config.yaml
n_layer: 10
d_model: 192
n_experts: 128
experts_per_token: 4
d_expert: 64
d_shared_expert: 0
activation: "swiglu"
moe_layers: [0, 1, 2, 3, 4, 5, 6, 7, 8, 9]
router_score: "softmax"
normalize_top_k: true
routed_scale: 2.0
balance_loss: 0.00799
balance_bias: false
router_bias: true
n_groups: 4
groups_per_token: 3
init_std_router: 0.0191
lr_router: 0.00113
n_head: 6
n_kv_head: 2
head_dim: 32
vocab_size: 32000
norm: "rmsnorm"
norm_place: "pre"
norm_eps: 1e-05
positions: "rope"
rope_base: 500000.0
rope_fraction: 1.0
qk_norm: true
attn_scale: 0.177
tie_embeddings: false
parallel_block: false
extras: ["capped logits"]
init: "trunc"
init_std_qkv: 0.0229
init_std_o: 0.0
init_std_up: 0.0229
init_std_down: 0.0
optimizer: "soap_variant"
lr: 0.00642
beta1: 0.95
beta2: 0.98
weight_decay: 0.059
lr_head: 0.0119
warmup_steps: 50
schedule: "wsd"
decay_fraction: 1.0
decay_shape: "linear"
final_lr_fraction: 0.05
batch_tokens: 262144
seq_len: 256
doc_mask: true
train_tokens: 845500000
steps: 3226
dataset: "wikipedia_en"
Below are experts of layer 6 (counted from 0) of a mixture-of-experts language model. Rows are named down (a neuron's output weights, with its number) and show model dimensions 64-127. Each number is 500 + 40 x the weight over its row's rms, rounded and kept within 0 to 999. Numbers have three digits each.
Before each expert's rows: a language model's description of what the expert responds to; "comes before" lists some tokens at least twice as common just after its tokens as in all text. This comes from a sample of Wikipedia text that the model never trained on. Tokens count by the router's weight.

# expert 5
What it handles: Line breaks in infoboxes. Line breaks ending short fields in infobox-style lists and headers, e.g. after "Publisher: Candlewick Press", "Directed by", or table ends.
comes before: "-", "\n", "|", "The", "In", "="
down0:577510505542523527481503498514427516524459443462508484446548497520559503446479513517430461440513547506493577456445514431546450543541486480496491566497499522508448541473518473552423580606567546
down1:492470502509485585435486466514536467477506574469486513500510472466554540483493542500506577432518514533514532419525528542552521447446526398473504489496495535476510423458535619513494451424565516
down2:565487541508488501517533538494475473482475515540500536529500574454506490462380429501520543444428492531483491455463483446538472503516523432505529496472477561492563548530471446453529509532536475
down3:521525585514569459495445528567521509516415461501512476503481512491491498519506473512545508495519501498498490449508513498501474566481531522396553511509486460523455465495533419529468476481515563
down4:547464521528452511486506497518523508512481379448522533579523572464471535475405532487528481509463526470444548537514513414537527471503508573464530524470494418464420457493576476522502491522562479
down5:508518475560458536505436444452483496397496490477508534523503490544526444540534555540409519497422444515515461427478507534456504534445431498543571461462504492493476489515500537526522511583569494
down6:495503485502462568481501534442519579515479361524450461464448549486477416508543498516515463467447447504451435468523508518512526523451487511422509525519484455493446486519516470490553446517468501
down7:454501431523438493531475500472479465573556457475472558517464485469452478539473550496470526468436411473431501522483547527531466543484521468450492509500488463429454460530524497525491564545550562
down8:520490571455484568416475491492457514533491443566467484507525502509531625580533474450501516539530533528462541495519479496508494445497481469568474478510447450494537476436475536477555544485498505
down9:529504511539466466557562500562504474494506464614546463437530456540518489509506574490465503466502482427506488464511477531477430493514441436484566574491487522467492484514546462491537512549535469
down10:471461522507481508490502459485537529497410475499507494536549541451487446478538517528473517456519528489496548509531527501467507446560571461548508456528555505490411510467490507520457460464495476
down11:516421522499535538521473450460485525441434439445401478389524537486520471499514556467459477459511536483485508461443496514495501510574514490465420502480523518525501480486533533455509516564523521
down12:541507595522500485536515512589534433486540479511514500560521486525515472520479536446458477587478506494538483528508433535482567518545442560554528430502478494450520536458518484522503509509550447
down13:485428481532490474494567584534509463548422510529540504456570509540443477463505496441479569481568535524448442477475513478481483489433458509544569499448473552472468461583487514507492520525452474
down14:551504524548482569539530472488450499504443515545536490465563549534528449518436436464475544502478493520412473493490527492531520489516467510537505515567510574494543438551451507513596475519511508
down15:544563485467512554432519490510569466489544529509477523522447456545568495536520540505499490546623530503486573477426554533522523474513530514531503543529506595559457471590489517495580470518586597
down16:488470484511511561447471530506495426511464547503495474542518432491505623474579535513464532463501490571542511474545484571473583490501470470462550514526554458466437506514505514589509483505559501
down17:571523480498468423534547504421525508535509497477440516503534537482489555506510517526449464493482438473497502572530487581534453476473444607479470466505539483450528560511497531590610545504445503
down18:536491433500559490490507503481473506426516445469531579459474526486480518426476580478579474510471506501493431440506466521472514461541474532481535459564416413508443451541548504521546477493513473
down19:458451446513508549511489539529442505525485501488497513562516504554482516538481508468539481519524483491523525522541438548531531568534461515540538491429485506440501484460472503600415580530491506
down20:553501479446460553485558440459480452475401458481488447490598487494552480469451548567476561510514480509469549513424465569500519496540481581491494566456492499440422526486489508502549486507499591
down21:460522516525547459472528486459461446512466516517503488499535514565511567545487549463527507525504471548506597497572551470548477502448420503475469488468563504531486548512497476466477484532549469
down22:486494435525455496458502490512465491446527530420516561519543483477524556513530517420473497528503544477394558462481523519497518514493468531481465433494479482422507529562449471525539481500429465
down23:518499514521520491429477497523528504534484548522472503579534452474463441547460528530487496481500549496531470476471514494468487534498510478560571506487463544506539560497460471504519478535514472
down24:579466461494412479542450515539540543478509561556490571456522527459589420548483470496506479463442525481481474475513425521501448484539476424563503494525519594569521542529501485430509500548444547
down25:520490496558545587468505557438481421434441485544440525486499479503538518456513504571574491504498570513534505525518487505530495430477554492492473516508512467552582512513579430503495525475549519
down26:485502534428454493455515448575550505498478478488464561421564512507431451558536391530547470510539461456565500497503565475453488468489520492450476497500400564494533469481527501522476471469497540
down27:474496500500512531437494524552526511505502473485486478442551503443462472506514474478502490492520485516533481516484448501486530540427471483497558521412480511526475465447416552536539462392512485
down28:459536467536502568471471550523444562535565466469531509487473520495455502499434506521526553511450530537511528509515503464532456422488523425597468505540581510517565488506517448483506486459513532
down29:527456529537522461530438451466502492550567505543507524518493509463514470420464493469487519546408508519525500477498540437471553543469535510517469498494539486492561452452501488526585531500481433
down30:463516473514437498488522484529508452511558550477510445524503581449519534517519609510452438504581506517479459471593525485522511460496521485536571467462491524519425416479534527514579531569492408
down31:488532540535560504449524506441458532530501471568480539506521482520495536480548538529502467477514515433520514501451522499524538466582521474488468520548518569371503503460549510532522529475493452
down32:430479485538528448535452514485487554481466523547424439508441506506508496461501579516445491507525539519517519504468511543546434474530430551426541516430497559481458493474537438557472529524462491
down33:421474462471487554544509468462459516523505534460500430488487547531447527484515518455526410499455475477570475540475474517515573510532538504561545452481427540504505479577475487503426455499484526
down34:569577532418531497484481510573510460542524506404528553518525523527556581461511502523531460527548470536461459486540390505464520484601494470561590473517585539492437439490450458513482447527467497
down35:548491530483481482452528531470488500487529546485467557526527499432523585476510507486517519528524482428604556453538494546451441531505539502621507473523471569501425497429509492467550551476501543
down36:555517470599516520513520449538532478521508537441558490481475471561520517562487435484428536501466420602505486477526479469546478499447519520481427428477455458519493486475507573485529536480494528
down37:474489495577503471507424516523473421526575462539511576511510540482462616518471468423461450498498530448512561475568520506449510525502507516489509528505490511414483494522506562528526489523511515
down38:557540491489582540526478509517545508472510444542438426476541465520477422501503519498482553486550530515530497495531495510519538457513489465524499454511492459494570471499508504452532566420521549
down39:488470448432540493521527507439481452515564557525477505455505545465519574488497535580517521525508551466514523497542596423479528429541499415483477489516476524489501510508541498519544436501516488
down40:489517525506530456519465483488518513442480541553544504516413442510470472487531530486575437521535523553495546483517499516488514475428518469469488518487535547396500485514457558467443537475483528
down41:422486543431534517490466551431475490458469459586545543508515533460502536441451525504432523497507524563495477455500462554483525468585502504569535455512483469457511499489612378511482500486478529
down42:453485500504531476546549510528525434527598556568450508513457441474502451487522508533537453472472488507477481550540540534460503496495503492517480611563431498448482418503481533504494525457508483
down43:525449494519569536470535553538565471519436523512486471558508564418512459515533457462548513439484551532542489395526496517509479497457533515479471581444523520475519515449466468541462518492575536
down44:551437572596527509488510521548501485477449518470556487527440446411481463505535520474567595496453500462482547459479474535493429513546519555470498522535545498450465518492539511465487565536507539
down45:441475505469552519558474515418550436474544476475541528427534459440501514470506452529534509520577527547476483488535487489500552511437499546470442482455512500481462459506451485487462465514470487
down46:460469513499524509545499519482482544498535569555442545564481529560475494442443520527472505527472529485511485517445536473483482566555436502417567480500544544515497503461507468567512468520569496
down47:538528452470479529466535520566530459529577464383460411464434524536532516564450514450503518526529550505497517504555476560495502538478546492521585527509509527477483488461492516502480463438534491
down48:405530465479549472540492447477487520462409544491472549473559528460504497466525492447499498530480449562470454519412421504494551524511445478441486519494469550566427487471545543561388515463461534
down49:476512421508449524367502514511516539433534545478476506474605505450497493496486502459412518581457454496523516531474440555526546513582411545496563495478513482530471505514504534497495486487492515
down50:480476488531547447424520555501514439518396542509502450510444488466489491505496492539573448435501463509549457517448458476488476502482447458386526524523473511541559513534487515547493510472517537
down51:486498462481521577542517497505476535423475483538602500551469634494456446504502519514509546484507526468539482497527455479546474451511529583503496454443429559457481441507555500442459491451516549
down52:433523498537508483477513522461487549521523451568407471479580502491519485536434469484528508520503465508480509459494488444453505550456508501507524549436607566447464503487486440467473456524502470
down53:457508496481530497493490540495510541504518496458507505515498454497541476499499524502497488489591577489499548474552509453535535528497469434520450548373512609483538408511476500516502495502522486
down54:514544499446482515454447481508577521566523522523471524545539478548472524434577485501416446543452511574486504529522506563540501498522529467456500560479503469495484393586477543564493500418479510
down55:459460546444479586557483453513507493466459476552441472506516457528459518474512484489492522524519547435463510478526527454486511500576555481505457528511488453508460476565518491504499471491486537
down56:545423461532498443528513486514471493502477451522434472509471509487531420455508478425496502501502441428483525484503456536530538471463506449489523483554508536527544530479476456501504541509506534
down57:501472453517543535487511579459513529462519474457516515473546579505493509511437486548523552509541485493475519552436509556529435526502537452537486465449429512491534490509523481489502485528509482
down58:553439444553424508499527531456480613581516555479487538504493550460555447502470467563473547651502528486530479567518527478484520527479449493547547458481473527406575459450518475523519477449497493
down59:508468448482488443414552401441504478415444499463486506509488473502461495465515554476560483402535525487468477453436503452523473541482503479452552471401471549437499436490485466482545521442552465
down60:486456503516549465497536509554491550476446528528487441566485500515569464555511433496519420441513472516403506546517480571482506454476418449487523428526431510479432485438493577561501443497432451
down61:531493589525529486485564470486554500474510569469495447498485472496513473480535448462486509453532488508512498477558521540535461562470420491563453491517490484456517508519484525532503505488490560
down62:482443481541506485520430556521488477580479434526552459521515497510521482480509497473519535497499584518568483450423542479515505495507517455601572518494503477519511518500467510550546605463484479
down63:548417591481520563478456536485493460455521559521483460454597470563546523474450454529496487527518496471480522484484508460512460506488533462561514417464509509555497520459532509542527613490484428

# expert 41
What it handles: Plural nouns. Plural suffix s and plural nouns in prose and specs, such as areas, members, species, larvae, waterways, conditions.
comes before: " of", ".", ",", " and", " in", " were"
down0:485564512565505525478545539536534535443554522518517521512516477553549482552493532517532504461476498536447566412506519588477394507478548502539502473506522526459525568516469554523521448510592487
down1:491483450514499517567502408476517439492552414509457479486514552495517514543513473543536518520505481500535531550519585538437496492456472525524482508482495456512515587520504494546619459485460509
down2:490500402510506573511451499496546504525496520486462571513468500530527443495477465486506492485484540492522495551488519491418550559446454522464476490564467490509469519506545529518488466545437457
down3:437500421556509513542502561527541546582467515552461518426480475568524536451458467523549478486484530511463483508501566466513488514510451496519500530471463470462474500499577565526516417473518466
down4:574537478537499490454513493522580444501491532462405448460515450476478509425463463448502541507462542515514435481441521560446481464454473481495518468576462514496547473581534458487490516478533442
down5:498506505448508521458464421545468432528579451477502570547487510452483546540466489484527498545546451511554519421492507467562488558484492421529541469476515467498529477549483485488532425508498433
down6:476463524493478486531546495525556465414570474457477527529466534547520515508498548541545443527525472489446475492497551484457530471568478593537525476464496590467437448451518557530547462516515512
down7:502490442507452466472480476588585499508404506547514559518483483533554412478472483441563466553471550492482522512557533486540556522561489524474510441424459531508504477487556468501517481559437482
down8:563443487488561460519468456552475498491517566499538524466508512477540477480470454468434508544499501472474549490552511463502522519475585470499486509429510536477499453520498457548453414468454514
down9:521472502509521522479550527430540482484469535474465501456517567475506517520467556525551518490452565466516554447505570433519549521468466456504524548430477598551534561552470539521524505496531473
down10:544551450489528469505492511447511571520473557466545562541456504468532508555498497546572459420498521546464538490476574436456494461487566567490488422483506463479439487423480524468495494457404561
down11:538424547482518508542534456466511421513552533564479552564507424520537455501473479480510478513545462502537483443519534516438495528472486477492520504522524498462491526548464432482537492481441563
down12:520479504513441519469534498494432582462544551471515547469466532462483510507492504458558573512440487517481492506424512466539470563454462412483460419543479478493488442459523520504410521485493494
down13:490483455512515448575496441490516479544543516465502478515455536513471495474498443458464489511529481494522531487524479489503446524470526485480439485525515586428488540506473558538492472488557490
down14:562524507502465485505512560485548469517422510550415475450471525583555518516475447460517533510554571554466500467540427553525488503602459459472586610506471491498522518520533549563521550497502473
down15:504520503455567466537462527487480513486547490555492478460529459529481577545468542466566463488480508505438493495465521545555424464523502540472444497440473467518488503475515546506426474617442504
down16:474434480402540422448542507522438536557484450530510463429504482545508472552559533463526549466480438578491465528526543506465579507513472542540522476580500505534491490418572512504551431483490500
down17:479485535458502590519476518460485441544528524558536526516590554579454490486595490474504485512469474507498519570533509507487491557497489446491491462481463473574476528500522439507502536543601524
down18:450426510497427493469444548481506481486484475463532556460500551516505538540475461509521507511508475467511538473491431541513514517554523489467492472454466481547517519464428504460534421477492501
down19:562473493506511482510543555490496483433533523482542485468482592430420525478507483510492489533501477532488485493496528516509528558592529517566610500449542499486498440537545470499519448565472542
down20:479496517473578442482526526517555442492504540533539563505421435497511584527471529495506476486464496443489474450531461576535492555484457466576527521556551527529496515506527525484500517518551540
down21:547490510439461495494551520516505530460534475537499603524517521434465472463446477436461475458561567510523497527539550521487446471514582551481471459561565516523488421502516487458517529513461468
down22:517546490447480534456494472506527442457590508506536474388534516481493474508462496567463540514336553563482521541500525500413470503494456532486446474483502596512505527504488544482515493510532575
down23:527503520555429511459520489490510568472538427424511495485508465528509504512477497421508525512481584456454506533441506514482467530550467498509464525489497535510383486490535418533563484470506502
down24:450449483448464501543501555411446490406487470459554545530442481482497511568471488478463522496497498556468464467530504500491485526474527508511466518503428444542485474441438497483506466471467522
down25:557535475532511447501488496505449464532482549441464483516467487602454485504487514589481429453507482579441473498471511472529558509550518570533464564519576532465535526570539510531538495482485515
down26:492488489457439515430538550385541525500482472567517442462522555497459471539500495532478571466536478450460570446443484543486532492525397518533517499509432541483502505467493560516510492507500538
down27:493521525462529487521468501488535550447541517530500553491519557494509501555511531505570528510522498502586494480594440583430506466452418510480519515577497455468532539457525477536454557517521438
down28:460488493596430486435520522514558430404499420564576526449469421527540546458568523509430489469518543600511517550555474462480585515468467426550523482409451486530500471525481531537529531442458494
down29:599487515509461458459520497490501442519563550570491475488534602490430521524491466443485499529432480630536518495450484514548541481532493544430464498478591512493464425473528508492547465518476575
down30:471546424501504443490590488498485465492524553493488444387509521550526474520599539434503495507475466425524515495505495511450466463480529541521472498547501486517539545489493528474542516517567491
down31:573465501446542485514545455489482506497511464480525558509496478570476448409478512524542536502437505530527535502492457493494439464469520519451459528448502531431544493492436553500515575484528474
down32:510528489488538502502576467520495469533550472535417505479461462543495533446534501532492534467512450434444533430531514448429493526551466448492517486541473556577487507484483467471557521472503500
down33:571501535469495502485505484505547556491430553509513526482532556454534549492552525528452474512526453527540539514501560461462436458486496527493520486487475454502478496538442490547526541467490424
down34:551561434502494561480467463500549555521524543455502461542481493486491560440442515500473476486478462522396541523434554485490411461508500491482534484453491515483553535489501455518480446466404526
down35:519480481443455449462508501451494468471514440505475466514491544425466459540551431516478440518546465508543533519533496521533532483432497524528524508488521538475442483502529449476526452471476486
down36:443416433422555450492526481454512519511478470446478538500503602500533491482552480472588531533497541554523491529496488478537495520509462502556423528504535511509460509442533482502513515505473441
down37:476507510467459441457470477504478543453492474494412469497432512518476477533534527468492462498564565473499619531493538518487505407465482445531501544476476557578453539490488461567516493522502482
down38:494558520525468464478463492449527454448478467506549413545406519541537520529545534523496444494512492476552499548525421437535521614534540399493489419501483573504518475513502467506513432536526458
down39:465444511379456540532533508439524468486487517501533546457561519481524519486527505513539542530485515556533464508541488503447439534524464466483528539457533439477507536493520475435497587490460516
down40:489548499543472524562564457510475439517465443460461495471532472445482454428486426480562438471446441526474515506517478501534491494502470555495544543594526557494504537547469531435437513505629513
down41:532570455510476570438495480561526497536530562526524514490485559440564514523468508512560520478479560475481453520510441514499494471471520558546506445508500507497507541531525500471486540508514474
down42:516426489527516522508517484402503478475485465578535565529486473581464415516459529498571540513572485506560566475500502526525509496541538491542576557387492458459577465497483458550434454518565548
down43:471595456526525530522490486515488522569491502528442489459582490519471533478495538460465490533436519503479447494459536471519522540595512409565436474505556531514477582461496452481444564532484576
down44:433481468427492454484511422498493565435496480534524526511568537538554533496476521447455577476492575503524487470498554563487528549441495450479452436408471415484448479495534503495443506437500461
down45:476498500479490544489431437438414486526500462556530533522506464532476511490533463500441466557469458471474479562500446462455538519489508523488466466459522510524474450417462509456502519479504453
down46:502440509482477493464536520521560474528527502426480505501502521518524533499544468512503515540440586563472479545497501534478576512494511488505554523515486481537539564506467569481522467549560467
down47:492495498468553486426482443442452555536484497534502593537480517519546514427445478525488459568499490490559480489515415480519527546464484572496546487487497506518428468524488546478565487422460516
down48:468472481492486493483547528536516459442492488560546446446589477477513432440519486480526451552466485425504453439509571438543500518496453488436525461516488472490452546493502498513514474496461475
down49:526540528555465566489518461529479543425453533522557526439441488550508524548547513487534496453527586471523523425415450514425600521542547480523488491419485472501500430480495455483549512521445501
down50:466538529524510497485509488495487506538504540491502461441447446518586493457511551523545464535483457418508476486511504462572600521468476456488447507586534430484482424504484488488499508502530559
down51:563574455565501553521525480538517512550505527481498471524505528475485550603539468503486519475545484533604472535520462523540525471546547449522519481528598451462494505511442492423547530499564540
down52:555462471625561525480484497568484465467529543493483449508435486558551454571515491459450429518493580414501514539548504540525463524462448527474392478526522544538537571559536482573529507519509530
down53:469526532552483483517529478479579463521417494563500538553534471513536464531569521480509534426425580498447458433519440538533536526524556465456484528509372539540532520453577516603485533428498516
down54:549503476454458422532496496510534494512559426463522468483492532451519501425588485480457525593459482527534376431525460488592450562517497496500518466522476515493520487492461508525475580489495464
down55:565543560495450492458537509536536539471510471487533467511519438487453524391526521459495479494493487489574558639532478510445466460535516433451470532508422496548546481515452481472534561471547477
down56:491462470523483565495533470454539515511532489472443523546550531546498501508568482466487558447557495509508451464511492467506432460500505549520430489495481515551484533600531494566586570574512482
down57:424485474561475517423470464499471495456523522488500532517485447490537565498525494473518491439590549498540453469486412483499545438542492439489511469492511455497532549501514458438416448483486554
down58:520473556516497546476561441492523551470512465500530532555542521500414493504455514526456516487479562485454575529484491509495511517614521506451538551527490546519480523448572456521524459477466527
down59:439502538511541517504470539474504545507496481571504482488479437540473496516503520527468538517461540527532414464496481496522492483431504505487498547561558496498512480529491532472495518538438534
down60:463428463495509510534563509479505553555489481541501512515555524518498535494573408583485478440540569501510502443490537492554473511482534466502478506527505514464518508473496486507505451509472557
down61:442487580500531480469446537486518479572396529494474513452469563453474456425476485483476532503554411468531442516590545526504558544494437560533432466510467472456473483493492530511456524526479478
down62:582537509458471514480598525481556484489502434576455550533529471410525481477454535438498488443515441544512489530484513483509462452480444518574524583432490444508512480400524488518491451479492519
down63:506496468494472468525513449573508450526551527464479541550520554538478522494497482572507556469519516552483457505496460513518456507561455493507530492461538438430448557557479410484525501499397428

# expert 63
What it handles: Sports records, scores. Numbers and scores in match and record tables, such as fight numbers before Win/Loss, tennis set scores like 6–3, and Died.
comes before: " |", ")", ":", " Win", " November", " May"
down0:486556519436531525484528543518521509573504556458449486482538450562489497491473476485470582502457456523526548502478446512501511505505480469469456474476563534553563497500465512443469507500497480
down1:458507444488503469534539451487502496429406476539501572467503587487437420490423495511491430511468456517465545481507513418535479451451483451462474461444501510531460465574493401434510482570474469
down2:490468514587463534524510468483433540501444492544519492459510537479498495581516605503511510549470525520478484543525432432510501556440517425434481480461519500537558490508449460426432508528483534
down3:528451470518573467442479460503487495485533503545487525509462515478485523567499548453536469419445546489490456513454564528526522525485452524501510492469470507519482520533528541505484509511494521
down4:434568460490521452466457534484510463495578523539475481516536419471539529514470549520483497487508469540518568457560509518500505472476555496518541480523553521587520575460503503485532512518501543
down5:469545542526454529536495462507489535516532501485512544553469504575590534599382456448408450529491459509520501460598430554390519531456506456494553491493441485508557470503531472521494504525551481
down6:474472507472425537514518474544599520539479484496477525464425544436505495521468465511512470490508458467474538499553524533482486473484443503533448427541468500459441480503452500521466434517510475
down7:520552499517540486534504483484544532485479466422500476502511432545488527568482507509526462492534512493480531483533467510544536526517512488458519510493499574484544529498402484495418504421487441
down8:570527449586563483463524551553482510542477521494546496516454431561513445507490463521476565465564463573543507493512523468431433546517542517565558508444533493494547534512466480536562453465468530
down9:494494471589473517496537489499572547500484481563498472471497482498502482497496474546523400401543507463498465499541459476545479535492507564484524515523564531519458418447507498487503544481550440
down10:469476508502492566537493498567508440571472512446467538465475517472494427483520485528550488484493511469568530518498533522509519524441497492504511506436436512444522550461496476415521568452469418
down11:481547486388495463518433492526474482566576519508535401527506483490492470480426463534506433552504558450564476497512517505535447480410478526544510492455513511485511486484506530485519494532526554
down12:486572509457456358435520558453499510563445451472533460463523417514483496525504470483523498461438498542507511468557451540445563567551480451531472498483450537463445442561507549505533474498477469
down13:500470494558456521467450539494534465484512533482519494456457459452558578477457494530477470443490488471454467516466534460510545562578504471497520522499602400448518500464539528542418529518473459
down14:511456516507548522493511536437583448473402498535518500451555452450506448460529491473457498533453470519434571498514439477470508527480545452518548495536524494531596467552499573542507536478448468
down15:531482441525490553515425559498548481484522556493533440553487477416519502485530447513536509494545520587514502504568518540574577527490507519497533520507472507446506517475485488498514555478524495
down16:499529563533475542499495526447468492545480524482540439547489503420507463515465470482464502445447585478496500530481469555499541480528473583490485437441494522500495464541502519467501585624584582
down17:541559425487433500498525510510463512436465539453415484472498509523501449405472534450535557494517522468427530481484481512510427507505439512505484557481463510539547506428499516479512481522516489
down18:500519526428491520472526461525557535482486539503471484524432581516523473466476534563489490552514528507518523441464500478504483572491544543505568517460490542522429505406498443453478428561508504
down19:558483565522461554483484468457543459556431489430499521511557406461488503488497519457540501518493495516503558484492468504544516584499458467488494518483530452466500517405476502525555520474469469
down20:484514488352515493517518431483415505476442482485519492541535541480531518510467481458546474474480477488447493478498524532526465498465575605593577433540446456529594520444525440443481553518468527
down21:528446500559416511468532495500426513522553570477526516460492442467458475487535436498475508482482557439457506568517475460541496477456504479492486617500394457460569438512530491443521452481494475
down22:524485453525502530524505488427482513482474533485509497506534430467468509443561522534456444478456503541440541435522520453518519463510474490506497587465434485552553483467507517573545541519458575
down23:506521526470493499471547474467592483510463501495504553571424434432504483515508428540498471463447450460500534510510619522496484465421519474458469463485516519522499488478492520420457525598521461
down24:448579463535503550421510602486479497509428453493447489487522470531517509479473419565538499479540476470517528462478469509553498487513547471545477463530499470516527453424467539468469523542444535
down25:541451560475567487572471451481502512511569593515452510523438553398437443456588497474491529480504480484496495483550503481481450500539534485499521484534474530527490461472507541505502491496623491
down26:526492554506556476487490497524592447528572489486487423543462504511494364465466474543493526493575441487534450465448516471561511431513466466530409456558424506452536572490548518469503560432499544
down27:566591489546470454533475421465487538478464514482495517501494449521541505481449475516389500497456486458524551478497506467512515525479444489469506490420506491497517419450514448485430545448582486
down28:530510533559443481527519469457574488566524462503497489487472390564559471494499480468509467521479525479508489451523493527519521432561492466502477485488476516479472529557494481410551515523594489
down29:541525421489448522507501514490533478523532506534529460447468493493525456450492509496483511445547494527487458565502512602517475451464477520480529532515521468434553509489484452434430546505537610
down30:529467503600479577460626458531512537475462469426422533497497501483479485466523552470538501448564489483481460428475497486533487442563450505480558542493509474479496555484502448516530514493541406
down31:500434529526473501479481581543485495471468588451527494494428401494479491443480526479532482486494492525499581486509522483496513549436532513490458493558517555482529485575456478443484516495500491
down32:464559546405461495499513489444441497542539492549591577529551538494431483456488570472527506529506507482520593480467487555506482450463439556486557515516570514448472485477503470547434569519487508
down33:466434487455457500520494469458551449519542484520520416456456466449476501474525473532445524531510495519513440492494507493494450529548443499587528495487489422475520544487443478547429439471501518
down34:533485460507567503509613547505474584524522575475518499536504517522558503570526525445476566506480502588532488436538513566508481487563504480530524475435539480558506487422516564546585554474476455
down35:487503498477486497494559513545492492431522460401463429499506533536445414466528417508533513546482504581493523513562501478501475508430553432522512464529496503479535436510553478555552402488490539
down36:489541440611547552502456515545524530494446485495479449497464484532520417572476470494412513441513533477541513484434497521472482480463486485478531481459514547469454419495571532506536485456525458
down37:545536542488543504523513513507497515523479455507457555538533461556477494470535519525441480462465472575512477528457417493485443489579508550502549567494496442522478467513509463500506495461537386
down38:562560465468548558459478574514517444532494507570492512460479498539603483487499515496548518498525508505527554490501482458577488500448434505446582493530517551551533440471477465545472530499511443
down39:563487493528481500476490511510526456494569535455504505504559482389497510383517516457417537542458538523519559522526539478436511430497486463462511491532511469473558487460519515522496503553502525
down40:415504550520506543526480499518499455410436473562533513488524493531526466559554470520516502464553495483480455450500508408502457555543517481489543452525447502532480579491489463538511506466501509
down41:478509457477506450455460458503503518520497516465489484474457507453494494464543512515534533492466518527521467503472507605528423503478556486433474601499474466509488486470529441518489446497492511
down42:520529509448576557449534516513433452495432528476498484468559549475455549485499493559537469514506505470515545503544527563516533522561496527497424450492540468561567518492493491508543527448522399
down43:510511485454531511498498499399449452451502461506514492482517541501506559505584378499445547530477528530526436495476507478483455504489517507400394534506493489532492403497452527522472553450501500
down44:518516477507501511495570509531519513469524482538473524428466513468457548394560516481442603543561493543461459443485516463557617471464563478544498573500546566403494482485495457485491534471532474
down45:560509532541456512502401397481481468520541512519546503525529447467476500445490472516445527488529433512498499467503451527564477426463481536500519516485533493449570490520518491486580527398484483
down46:553464517486477500499423435561448463478480493553545462490510491471524461495544476493545462473498486641521525473476461507478557438559490562570507514485461441515457518434484463510441516539491463
down47:581496545448531507517451507516431435469496530470488561491588560481485530436485543474554530479508589514413420508466511544533480540596523516504466573468419512511535483499454531504462512577532547
down48:542546512472466405527502484546491453572464515485509526484509537499440569521536515541519480459533500526507450444533499518437455515473489505434443459530493459475451508595555469510545477431432492
down49:490517550522512549521580498543434539460476491420504482424482416510523632512471479471479488493487513461481596472419497520461494450496500476480513473574481502538503516562436539452459505461519481
down50:446489471470501460522504529456529479528542512523591488553505527515497477459489478570504506530483518468560502412565493486546473533511518504571452545512478496525497432532527427496473497490511503
down51:544502457480502444482490525491486442534457545538481558522620503514478439459515503532533479472402467545531537459436514459519546508471568570519505447468457526522476519485500583506537497471506591
down52:475483522469398533515524489464545519480472458530467531479484518523416470459510485497471442483515506493466479556484466533482529546429480477526515518494553497491461530570540483464480497492519515
down53:474523457458484603453506459508450531548526493473501485549504528497460523472482547482421519516503537598453518488458448469523508522581487486468504484455537533498537507489572481502544512441513484
down54:515588553574536468497465513507504511519517429524385535551465472453539559503560523497604530458496473423496403517480488471554459440514509503477522555497478471584454539512547550494485462476498592
down55:498517490551518584464485511470481516484485412496460490540455453540520462503488491592517559533550524551526442545545451469504501542475556489455426555494466466564551505567507372484512542506541498
down56:476479467511472490494479484541531448556435508504427505539489489458581549499440449549454471460472547511454507520532502547578512474513536535481482518483509589470485515480441476556414556483529588
down57:484544515496562542494529610526470534411456498523525528468503462486518481473467450520531583506553509498474487545413544503470502533441509481488430474493412418511554497529504538474430479546462509
down58:427478489571566517541587496550478478476542523536502460465450475501548519525520507538471461535474472518498537505472516478494527450467522492562528490548506546465564501477512461449453545529606415
down59:538570484407534467502511533522504523531515440442525539457491489493471471533446468470535446466523532509547389521472476542493549490548494474493537472543461494602605470521466538458480508427468482
down60:550538507423485531537508515489483480478485602526452574507500497453531516550529486497510513554439532513540481473536540424540484520427570516551480475470484488512465541488504508475470479426520492
down61:485479532560465496474518547531514507426529577499439471506435523497441471474542458509469518510507492493521518540459521528541495518464540544519529484499500564467515454465489494483496522525453489
down62:517457559502430481491543489498543441526489535415610536446564481483441480443500529525460516472536549531539480500444520496462511495517484483516539484445540505460499493492554484541598511364559592
down63:499452523508433449468487519436504550495394468524496505463455452505463550520427487474481506465465418494522527423491449511463541540532474530492529480472517485570567545465591503517494504526520525